From a checkpoint of a small mixture-of-experts model trained on Wikipedia: 192 SwiGLU neurons an expert, 276M tokens.
Below are experts of layer 5 (counted from 0) of a mixture-of-experts language model. Rows are named router (the router's row for the expert), gate (a neuron's input weights, with its number), up (a neuron's input weights, with its number) and show model dimensions 0-255. Each number is 128 + 24 x the weight over its row's rms, rounded and kept within 0 to 255.
After each expert's rows: "comes after" lists some tokens at least twice as common just before its tokens as in all text; "mostly gets" lists some tokens that are sent to it at least half of the time. This comes from a sample of Wikipedia text that the model never trained on. Tokens count by the router's weight.

# expert 3
router [131 133 150 107 153 139 117 107 108 118 126  88 182 130 112 123 135 151  74 110 140 157 157 121 152 135 140  69 123 125 117 170 117 141 111 105 137 153 140 127  91 162 129 129 129 143 120 127 148 164 136 135 143 145 172 150 149 126 113 129 111 136 134 127 173 132 125 182 117  94 111 111 121 129 117 135 112 119 111 115  37 118 122 128  95 119 119 132 113 111 142 143 128 101  99 112 125 140  98 151 102  96 143 132 153  81 148 127 129 104 116 200 105 123 139 148 167 114  67 130 122 123 109 137  77 134 144 114 172 148 142 115 128  99 143 127 100  85 144 149 118 119 174 131 128 109 102 117 136  97 161 157 115  94 119 155 113  74 123  99 122 130  87 102 183 145 135 124  91 149 120 113 123  91 119  94 132 156 131 120 138 120 115 134 154 178 117 113  97 120 159 166 126 109 151 113 123  77 101 106 116  97 151 100 134 155 160 112 116 150  97  95 104 111 110 116 122 153 144 139 133 148 112  95  95 118 149 131 115 135  78 119 108 154  97  87 115 115 142 114 117 185 104  95 125 163 102 126 164 114 153 125 136 102 159 122]
gate4 [138 107 146 143 143 128 103 153 112 106 112 137 153 145 146 101 112 122 130 114 122 134  91 181 114 138 115 180 102 145 144 138  74  92  51 137 132 169  95  90 129 161 143 153 162 144 112 162 155  99 105 103 115 151 147 104 111 138 124 165  75 138 140 138 152 150 130 119 135 115 140 135 139 125 113 134 166 130 116 129  51 115 128  85 136  91 116 106 121 121  94 137 143 143 113 119 118 152 116 145 110 119 133 117 129 129 111 122 120 123 125 130 146 111 139 121 122 102 128 180 150 127  95 106 143 139 100  98 151 147 152 110 140 111 139 125 153 137  99 166 145 145  89 147 134 115 102 134 138 112 160 116 121 164 114 118 145 100 144 116 146 159 142  86 142 116 133 151 134 151 155 155 132 166 111 158 158 112  97 126 150 100 162 112 132 152 168 117 120 116 109  81 161 126 146 123 114  79 116 105 131 131 116 157 134 152 124  56 151 143 109 149 170  83 135 110 143 192 201 140  56 149 127 141 128 154 122 128  87 142 114  76 112 117 131 138 116 134 140 125 112 171 144 101 119 138  96 108 161 134 121 124 154 141 103 134]
up4 [111 133 106  87 132  89 142  94 112 163 160 115 114 129 139 141 156 109  95 103 188 123 151 122 130 135  95 125 130 147 106 140 164 135 166 144 101 107 140 135 174 158 164  89 155 115 154 104  81 138 135 153 131  90 154 143 131 111 112 138 157 119 142 116 128 141 140 108 119 126 155 121 129 107 121 169  83 118 187 125 173  69  88 108 130 150 106  96  94 172 153 124 157 120 159 174 134 150 176 174 132 105 134 116 126 101 153 126 193 144 122 125  95 149 135 106 140 140 149 112 118  83 163 133  94  99 150 146 134 128 127 142 131 141 149 122 123 152 138 115 153 129 111 134 100 103 141 150 111 120 104 161 131 139 124 134  92 134 135 175 110  92 113 154 140 157 167 108 115 139 115 171 133 127  91 107 119 104 157 124 102 138 102 131 147  99  97 111 150 144 151 115  76 125 125 128 138 167 151 142 104 108 119  76 135 118 144 170  91  93 149 132 117 168  95 114 166  82 116  91 135 124 138 149 107 117 122 136 167 100 136 110 153 117 149 113 113 139  74  88 110 111 123 140 116  97 134 143 137  99 142 135 128 135 126 119]
comes after: " the", " of", " in", " at", " The", " for"
mostly gets: " the", "The", " The", "g", " B", " C"

# expert 13
router [149 145 114 107 163 136 116 121 129 132 121  86 147 117 132 137 125 170 117 137 113 157  97 128 108 150 130 118 151  96 123 141 116 125 110  87  86 154  68 120  98 108 117 119 124 106 120 113 199 176 123  95 159 123 147 178 113  68 105 115 141 114 144 106 146 163 137 139 139 111 136 130 130 142  77 193 115 110 123 117 104 125 123 114 111 136  82 134 108 122 134 155 150 108 154 116 127 132  97 142 112 113 125 111 122 115 108 111 137 111 102 145 133 113  99 141 155 116 118 120 118 133 100 123 124 188 119 138 169 164  99 105 132 111 134 134 142 116 139 136 107 117 106  74 145 115 119  96 157 133 157 118  79 127 108 153 154  90 130 125 144 137 110 124 105 116 131 109 152 153  82 108 106 115  92 122 158  97 133 128 130 137 130 149 181 157 139 147 183 142 165 107 113 139 140 117 118 126  98  86 120 110 149 117 109 139 133 153  91 165 160 151  86  87 137 129 113 156 143 126 139 113 133 151  85  86 145 152 136 148  59 101 123 150 134  96 116  52 146 109 109 162  92 129 160 149 128  91 151 116  91 112 125 147 108 129]
gate3 [148 146 129  98 146 156 108 137 167 134 109 114  79 101 132 168 147 115 119  96 114 135 116 155 145 101  77 103 126 110 144 129 142 166 131 110 144 157 164 142 131 122 120 126 148 124 163 167 139 126 153 119 167 147  99 122 175 111 140 139 133  89 154 113 151 131 140 103 124 148 174 129 137 123 182 108  77 112 154 136 126 115  87 102  87 114 151 112 104 116 103 144  89 121 121 143 122 161 112 150 148 111 128 165 102 133  85 136 112 155 107 105 105 126 109 100 156 155 157 102 149 113 124 133 142 152 102 128 133  75 152 146 166 135 134 113 138 142 102 109 132 130 163 117 128  72  92 139 138 127 129  96 121 130 142 156 137 137 103  99 126 155 129  99 124 117 148 115 105 155 153 114 137 123 129 102 113 112 138 127 115 126 100 179 137 165 119  95 119 146 131 157  86 149 130 120 126 188 140 121 128 185 171 125 139 172 173 119 170  90  70 104 140 130  69 175 116 129  96 136  68 130 135 141 138 159 143 116 109 121 183 118 124 132 134 142 156 139 134 114 109 124 175 119  92  90 102 121  93 124 129 104 113 116 135 116]
up3 [145 122 150 129 117  99 159  89 147 122 127  98 122  95 147 135 170 131 175 121 135 141 124 163 142  98 131 135 135 131 114 122 159 165 120 132 112 125 162  88 113 119 120  98 111 126 137 180 133  91 142 170 189 177 141 103 122 130 115 137 111  80 202 130 161 122 138 147  95 133 147 118 121  80 150 111 113 118 119  81 117 138 150 129 113 155 100  95 148  85  80 123 111 149  94 145 128 147 132 101 136  78 143 130 120 121 117 135 102 114 162 128 125 149  99 136 113 128 174 138 164 111 154 102 119 175 158 131 130 106 114 121 178 156 107 171 164 149 141 114 140 127 149 160 165 129 130  97 125 135 121 125 118 129 105  94 134 152 125 119 159 131 125 111  84 132 136 127 138  78 128 132 148  86 114 134  97  80 169 135 118  96  90 135 153 134 122 142 115 124 130 168  91 106 119 116 156 109 131 115 158 128 115 131 131 153 148 188 161 103  86 138 127  70 108 115 136  95 114 130 112 166 128 133 170 155 140 155 157 139 139 115 108 159 145  80 150 139  94 106 138 125 142 121 112  88  99 117 142 136 124 160 107 127 100 126]
comes after: "\n", " ", " 0", " 1", ")", " 2"
mostly gets: "|", "\n", " |", "-", ";", "\n\n"

# expert 1
router [112 122 133 111 154 177 113 137 118 115 133 141 170 118 132 161 112 143 113 144 126 159 118 175 122 138  76 128 140 117 121 142 142 182 116 134 158 110 140 108  88 182 132  75 135 104 120 113 134 146 124 114 127 149 158 165 143 127 145 135 113 120 108  90 122 123  99 149 129 106 110 123 150 165 153 144  83 123 126 124 103 122 154 112  92 113 109 148  97 131 120 143 144  97 156 132 124 151  94 110 122 122 107 127 141 136 129 129 144 147 112 130 118  72 104 162 141 115 112  94  91 124 133 144 123 148 159 192 178 181 146  97 139  96 114 140 161 115 147 232 167 112 115 117 117  85 125 167 149 124 133 104 111 130 118 155 134  89 102 114 105 132 135 143 123 112 131 111 104 162 116 145 104 144 108  70 128  92 135 138 137 108 121 132 131 137 154 125 155 135 131  88 129 126 164 135 131 119  92 114  92 100 143 116  46 139 114 147  96 159 123 153 109 104  95 100 163  94 176 139 119 148 133 137 105 108 164 114 102 113 112  92 113 152 126 118 127 141 134 158 112 149  69 121 116 149 117 111 126 138 122 116 141 116 147  99]
gate3 [159 153 141 116 157 158 133 122  86 156 108  97 134 132 122 115 137 178 138 185 124 141 110 153 128 116 120 133 111  96 150  88 157 112  80 132 126 141 111 118 101 119 136 150 106 133 112  83 111  99 128  83 139 133 152 133 132 157 128 114 124 105 148  92 142 140 100  96 154  99 116 116 138 199 133 123 134 135 112 120  90  89 116 126  88 136 175 120 172 152 154 133 151  77 118 107 133 142 119 145 157 123 128 127 114 109  97 122 103 128 118 126 118 115 137 149 115 133 135 171 136 129 104 136 146 115 156  86 134 194 149 130  93 124 123 150 134 110 125 127 163 102 227 123 157 148 154 124  92 139 112 130 132 127 103 127 105 104 110 104 137 121 126 113 134 148 146 141 183 129 136 121 150 145 112  98 135 127 147 146 122 125 144 160 116 114 133 112 156 164 131  99 147  94 106  77 108 138 145 142  82 117 133 146 107 155 142 170 147 146 118  86 121 114 152 146 160 128 128 106 102 136 141 126 114 108 142  68 112  84 181 115 132 139 112 152 152 113 165 141  67 106 104 135 132 151 112 135 168 108 116  71 150 158 132 118]
up3 [154 151  58 114 131 121 146 134 143 171 143 120 112 173 147 125 120  72  96 103 147 139 119 110 113 172 125 109 120 147 126 138 109 121 142 151 153 108 139 122 121 120 119 117 129  98 122 150 115 127 109 142 104  72  73 146 112 127 121 124 124 114 127 137 110 140 136 150 119 114 141 180  90  99 143 157 128 126 118 120 135 158 159 145 146 137 113 103  81  81 134 117 156 141 147 145  98  92 101 156  96 133 160 111 134 130 140 153 122 153 108 121 102 151  93  98 115 129  86 119 135 112 146 134  79 109 120 172 118  95 110 171 139 167 118 131 103 135 120 100 109 164 103 131 157 101 117 119 134 111 132 172 130 118 143 119 126 166 148 155 109 145 122 130  89 119  79 153 100  84 173 169  86  90 136 138 105 154 134  82 140 131 134 133 149 172 118 147  74 101 128 134 120 156 165 123 167 106 153  93 165 119 191 150 129 116 110  81 122  93 148 134 123  87 132 145 101 145 125 140 132  92 131 151 101 133 120 155 166 149 136  97 149 116 111 120 132 149 120 160 140 135 158 127 160 131  97 153 116 120 117 192 129 130 153 113]
comes after: " of", " the", "-", "|", " and", " in"
mostly gets: " John", " San", " York", " Green", " Indian", " British"

# expert 7
router [101 156 150 128 134 136 124 132 101 114 138 119 152 142 116 117 120 138 153 131 131 148 138 125 143 171 146 121 166 121 148 176 131 156 135 118 152 116 121 122  92 178 120 132 122  99 130 135 120 146 176 143 126 117 152 120 122 122 142 141 104 116 112  93 144 134 116 135 106  78 104 128 143 161  68 156 104 147 129 113  97 166 128  82 136 116 129 126 126 134 126 105 153 116 127 150 147 153 152 140 108 166 127 139 143 118 189  98 138 162  98 138 131 127 147 126 148  75 141 129 132 124 130 143 122 133 159 167 138 131 102 137 142 111  89 159 128 126 119 186 110 109 158 126 138 119 123 116 122 132 109 118 108 124 118 187 103  79  72  87 102  91 137 103 120 112  93 108 106 112 120 128  92 163 122  77 127 137 125 125 142 159 100 126 151 147 156 115 150  99  99 143 123 123 137  66 112 119 109 119  88  63 153 170  89  86 100 162  90 152 141 140 114 137  91 102 124 111  79 140 106 119 133 105 123  72 185 114 140 139  96 115 147 145 130 106 123 109 129 128 110 153  69 125 150 161 111  89 132  74 106 127 157 104 130 136]
gate3 [ 82 178  98 147 128 130 117 100 107 131 123 104 152 114  88 113 120 116 144 106 104 103 131  96 123 163 111 115 125 109 113 165 140 113  97  96 135 145 131 124 102  86 131 155 128 105  80 127 129 145 131 152 126 129 124 117 144 158 120 124 129  62 152 109 131 169 161  96 122 153 112  85 163 124 126 124 137 133  95 104  84 132 107 135 148 169  85 112 128 115 161 157 109 144 157  86 137 142 149 106 103 124 148 121 138 140 140 105 160 136 116 157 131 124 129 116  78  95 140 173 121 137 126 138 133 137 148 114 159 135 105 148 130 101 128 179 153 124  99 133 113 100 117 142 175 151 126 147 156 119 127  71 143  94 136 139 115 101 150  86  88 108 137 131 118 120 125 188 119 136 127 149 128 106 143 153 131 110 156 169 170 157 133 106 121 168 130 168 146 137 113  95 109  96 136 112 114 109 168 125  98 142 121 218 142  98 123 135 137 140  90 141 112 124 157 167 154  87  83 148 161 151 141 151 130  97 141 122 135 169 150 107 129 118 154  96 114 122 191  97 151 141 137 112 139 160 105 113 144 140 154 132 147 118 108 121]
up3 [161 105 157 143 126 123 128 120 135 117 124 139 123 122 126 109 169 101 103 121  90 145 163  44 119 142 115 109 186 125 121 131 107 148 119 157 147 117  97 122 122 166 165  86 150 134 159 133 120 119 107 109 104  99 129 133 130 166  95 100 155 106 184 134 107  65 117 140 127 139 135 125 129 149 124 146 137 129 141 188 122 123 143 153 101 119 157 151 155 139 120 156 114  98  71  94 123 102 117 108 146 144  66 146 129 129 111 150 124 123 121 119 133 142 131 112 129 155 119 131 159 159 129 108 175 167 130 120 129 142 130 112 142 121 147 102 109 151 146 104 123 110 122  99 115 132 139 112  92 158 117 144 106 151  81  99  97 154 117 150 114 127 155 136 127 131 116  77 128 131 104 146 182 118 134 135 117 143 121 115  78 143 114  80 112 134 132  77 129 181 119 118 159 160 139 165 163 156 123 157 121 135 143 111 114 121 145 134 109 119 118 105 133 142 137  99 117 163 176 121 119 107 146 151 168 165 165 117 166 108 125 105 107 127 111 149 103 168  72 140 104 117 133 144  94 164 162 118 130  66 110 114 127 127 152  88]
comes after: " the", " to", " a", " his", " and", "'s"
mostly gets: " time", " out", " second", " his", " end", " took"

# expert 0
router [127 144 155 118 125 151 150 109 130 108 103  88 135 147 129 137 129 145 152 135 113 139  65 156 126 110 128 111 135 117 139 175 111 158 126 122 143 140 121 125 108 141 115 112 140  82 146 145 123 136 172 140 150 129 180 160 111 117 116 116  93 111 101  92 187 136 110 125 129  84 158 123 169 123  77 120 143 142 140 143 120 173 171 136 119 161 123 108 110 131 125 105 180  73 148 122 148 179 151 135 122 114 113 164 130 125 130 127 130 141 133 119 126 109  95 115 109 130  75 134 123 150 108 123 116 163 144 132 150 179 123 119 153 117 131 156 161 135  88 154  79 116 122 106 135 109 124 106 135 146 126 137 106 135 140 115 107  86  39 100 103 128 134 137 123 123  71 131 114 168 109 155 120 128 137  79 175 127 152 121 119 114 114  76 136 131 139 105 128 131 158 156 134 103 182  69 116 135  86 114 136  58 128 112  93 138 126 127 134 155 137 142 139 113 119 101 156 110 144 161 114 179 160 113 122 106 166 127 151 141 106 102 127 139 113 127 105 123 118 121 123 142  83 139 163 135 118 152 130 103 108 109 139  98 145 142]
gate3 [121 147 148 147  91 138 155 134  67 137 109 140 146 137 146 158 116 103  87 147  90 138 100 138 137 138 118 114 111 130 148 142 112  90 157  98  92 169 138 113  99 106 168 135 122 138 156 117 143 111 152 156 117 169 132 129 114 128  75 152 141  87 159 133 112 133 150 124 115 103 107 117  78 128 113 126 143 119 121 118 134 120 114 138 164 143 126 162  86 112 131 130  88 152 138 100 151  99 139 110 134 122 131 138 171 152 138 168 104  92 125 133  95 185 103 159 153 139 126 138 123 161 137 121 110 140 158 103 120  76  80 122 157 134 139 123  88 130 167 140 119  82 133 163 113 167 170 101 137 138 111 170 117 111 100 107 133 127 114 110 142 106 182 102 132 145 163 113 127 132 149 135 133 127 156 113 131  99  93 136  88 142 136 123 103 107 105 109 138 130 115 142 156 144 150 163  98 132 108 135 122 169 122 101 120  92 148 170 136 153 101 119  64 191 136 122 130 102 113 145 166 140 113 155 142 113 108 105 170 161 118 105 134 147 105  82 124 125 140 116 113 135 137 164 127 140 125 104 145  99 192 119  98 114 145 179]
up3 [123 145 109 127 143 131 129 146  97 164 152 113 117 121  95 145 150 102 134 119 153 109  76 169 110 152 118 139 156 110 103 149  86 142 162 163 114  92 122  85  97 109 125 100 144 106 133 101 137 140 118 117 122 160 118 158 131 137 196 157 120 103 129 107 133 160 102 135 141  64 131 121 113 105 143 112 135 115 112 129 147 142 121 107 165 107 155 135  91 105 134  93 119 195 124 142 115  87 136 126 100 109 136 110 105 117 145 142  85 146  90 147 132 113 125 145 189 124 142 101 120 123 167 145 117  86 137 105 114 141  75  98 161 155 156 147 138 134 113 112 141  96 128 160 155 162 140 107  85 137 154 103 138 126  92 148 178 109 109  94 172  97 142 157 127 119 135 124 172 123 121  95 154 150 100 138  94  97 118 103 119 106 138 159  99  96 106 130 174  99 135  96 126  96 162 129 105 146 123 181 144 129 158 103 139 152 123 108 159 128 119 125  83 148 175 111 142 171 155 126  98 109 137 149 118 121 132 130 133 106 141 148 137  96 118 125 140 117 139 125 154 122 109 117 169 116 132 144 140 102 148 148 157 154 184 125]
comes after: " a", " was", " is", " and", "-", " were"
mostly gets: " more", " former", " many", " well", " most", " early"

# expert 15
router [146 145 168 114 122 144 123 163 121 124 127  90 130 135 127 156 142 141  88 127 155 140  73 143 102 125 170 122 112 134 131 171 131 151 131  73 157 121 112  96 105 140 143  97 122  92 137 129 112 163 146 145 159 120 153 142 112  94  73 158 160 137 168  90 169 150  83 118 115 118 153 118 148 142 123 133 152 143 125  90 151 128 133 121 106  96 113 125 137  99  62 113 166 133  89 143  89 131 159 103 118  73 154 120 112  80 117 121 161  89 134 133 130 129 120 148 138 122  91 100 104 102 119 141 110 152 133 135 144 142 103 105 137 122 161 163 124 109 120 143 104 126  96  98 180 121 136 102 106 148 173 104  94 130 132 148 102  85  54  94  72  98 112 120 134 121 117 115 115 118 105 133 111 135 106 137 106  99 109 147 115  97 153 106 172 166 105 130 153 154 171 149 112  98 139 118 111 128 107  99 135 107 144 151 118 116 121 177  98 150 123 130 109 129 128 107 125 121 116 135 142 118 153 139 116  95 178 155 146 156  81 114 104  99 106 139 130 120 151 135 127 138  87 129 112 161 117 127 143 100 105  92 127 130 147 114]
gate3 [132  97 111 112 108 123 173 116 142 144 150 106 148 135 144 127 102 134 117 169 145 131 117 124 132 113 106 108  97  97 121 143 104 123 111 116  99 191 131  75 113  89 136 129 145  82 140 132 112 142  90 148 112 112 168 126 125 121 108 138 113 120 105 130 124 126 106 117 112 112 124 145 125 101 115  93 165 188 146 116 135 113 152  93  76  78 127  84 140 140 111 142 133 178 117  93 110 190 138 105 170 142 136 118 157 114 134 143  93 125  94 133 162 148 130 184 106 119 188 113 140 128 100 127 149  79 118 159 165 154  83 137 112 109 103 149 117 128 120 134 136  94 116 158 150 142 112 120 142 168 140 119 124 117 144 110 165 105 128 122 141  91 116 110 110 116  83 118 150 111 154 177 130 148 134 153 141 142 109 148 147  77 143 102 166 116 149 112 142 141 186 127 136 104 127  84 152 174  99 137 122 179 110 127 138 175 121 104 121 151 134 128 115 160 116 117 111 155 130 128 128 133 129 170 122 123 159 104 190 153 101 149 151  97 103 132 144 122 134 159 115 140 124 115 131 171 141 136 135  87 134  99  93 131 118 109]
up3 [159  97 104 104 115  98 106 185 157 121 110  98 151 118 127 130 150 124 149 107 118 147 144 132 105 128 147 158 158 157 157 139 100 124  87 126 119 131 127  85 112 118 132 152 114 151 128 128 137 140 114 109 137 117 167 112 127 139  95 111 138 124 131  99 153 124 149  95 128 105 126 172 124 122 122 113 146 106 178 146 149 142 121 116 130 115  96 102 149 148 112 133 156 164  88 125 119 157 132 106  96 164 139 146 157 122 161 153  96 130 116 111 186 122  92 170 129 126 111 139 123 146 115 138 127  88 119 154  87 137 116 155 135 158 118 106  88 130 125 151 161 158 176 133 125 135 132 155 135 134 130 166 129 109  98 125 105  96 105 119 153 104 100 142 132 141  93 116 161 132 117 149  78 135 125 138 123 136 121 130 163  79 173 119 141 101 115 145 133 144 121  68 162 119 115 107 113 132  92 125 117 169 109 170 123 200  97 131 135 116  96 113 152 164 124 160  76 109 162 134 165 143 121 152 112 103 127  76 132 145 131 108 142 103 125 124 139 108 152 184 152 133 100 143 128 103  59 106 198 120 121 133  83 117 104 133]
comes after: " |", "|", " (", " \"", " /", "/"
mostly gets: " 0", " ", " 6", " 7", " 8", " 5"

# expert 4
router [ 98 150 129  91 103 130  95 120 152 136 147 114 134 143 138 158 103 147 127 120 135 132 136 114 131 128 121 115 128  78  73 175 108 173 121 107 134 156 146 116 136 158 130 108 126 146 121 110  90 114 159 127 130 117 152 141 154  98 100 130 128 122 164 116 176 135  97 143 133  90 141 155 156 174 123 155 125 121 106 113 102 146 102 101 102 143 100 150 117 124 119 110 177  95 160 114 129 158 134 107 122 118 133 124 102 104 115 112 140 151 107 153 113  75  99 119 120 128 119 117 111  97 114 157 127 121 169 166 141 176 100 117 114 146  98 134 162 126 143 197 164 128 147  98 124  86 136 112 160 141 104  90 115 113 106 140 136  81  58 130  89 142 126 138 112 116 108 123 109 212 159 153 126 156 112 112 134 132 113  92 129 113 130 120 130 151 108 118 143 138 131 117 164 115 130 114 107  88 114  64 115  92 164 116  84 140  76 141 105 138 152 109 118 114 132 114 154 118 111 162 146 149 143  73  95 107 140 100 118 126 119  98 138 138 127 109 144 142 139 135 121 154  67 145 145 166 128 141 153 113 140  89 120 121 146  93]
gate3 [106 137 169 130 123 105  96 127 127 135 151 186 136  93 132 178  89 133  54 126 108 145 151 124 129 119 153 127 146 147 107 133 161 109 141 106 173 125 111 135 184 129 125  98 162 146 182 159 132 128 104 132 148 138 108 139 157 139 124 129 154  94 144 102 154 136 152 113 132 125  66 141 121 116 143 148 132 118 158 152 120 129  97 153  81 143 101 112 106 134 103 130 124 110 119 150 100 138 160 121 131  62  88  95 155 130 122 170 121 162 121 131 129 171 152 145 103 105 186 153  99 125 113 117 143 104  91 157 138 124 101 148 125 167 125 127 114 151 118 117 119 105 147 144 136 129 165 104 106 147 111 171  89 121 148 107 166 109 126 144 108 123 134  99 125 130  70 100 158 128 124 158 163  78 120 122  96 140 150 117 137 175 132 136 126 124 128 163 122 133 117 172 131 117 150  94  98 133 157 110 159 146 109 143 145 102 131 147 163 151 119  94 126 118 102  91 128 126  85 116 127 104 123 146  95 130 139 112 130 179  97 126 103 105 117 137  90 115 136 152 137  99 117 124 127 147 157 172 140  80 141  94 147 102 140 108]
up3 [107 142 129 148 125 148 117 118  80 174 130 104 126  99 121 151  97 180 127 156 123 133 192 137 130 157 125 131 153 103 138 151 157 116 174 146 118 177 115 138 120  98 135 117 107 107 119 150 147 103 149 139 115 117 150  97 141 169 127 120 138 105 142 154 144 107 148 167 157 125 130 159 167 112 169 106 139  97 125 154 128 123 116 145 116 130 140 160 102 141 127 104 142 147 137 116  82 118 199 104 100 117 133 103 105 146  99 123 165 107 113 138  91 140 124 118 121 176 151 142  93 187 107 155  98 132 142 158 160 101  92 144 132 113 125 126 155 152 105 137 127 114 102 121 161 139 161  84 145 155  83 133 120 111 119 112  94  94 127 129 161 121 117 148 104 160 134 106  72 116 156  95 122 121 125 111 174 161 149 139  80  92 112 135  92 108  88 125 130 120 100 118 149 104 125 143  84 129 111 135 151 120 123 145  87 107 178  76 121 162 128 100  78 135 138 128 101 124 139  76 128 174 155 118 145 125 150 128 151 164  98 116 140 129 110 109 113 106 127 123 119 119 132 149 142 153  84 140 128 116 166 139 106 140 133 141]
comes after: "\n", ".", ":", "-", ";", ","
mostly gets: " S", " Sh", " He", " Al", " Ch", "In"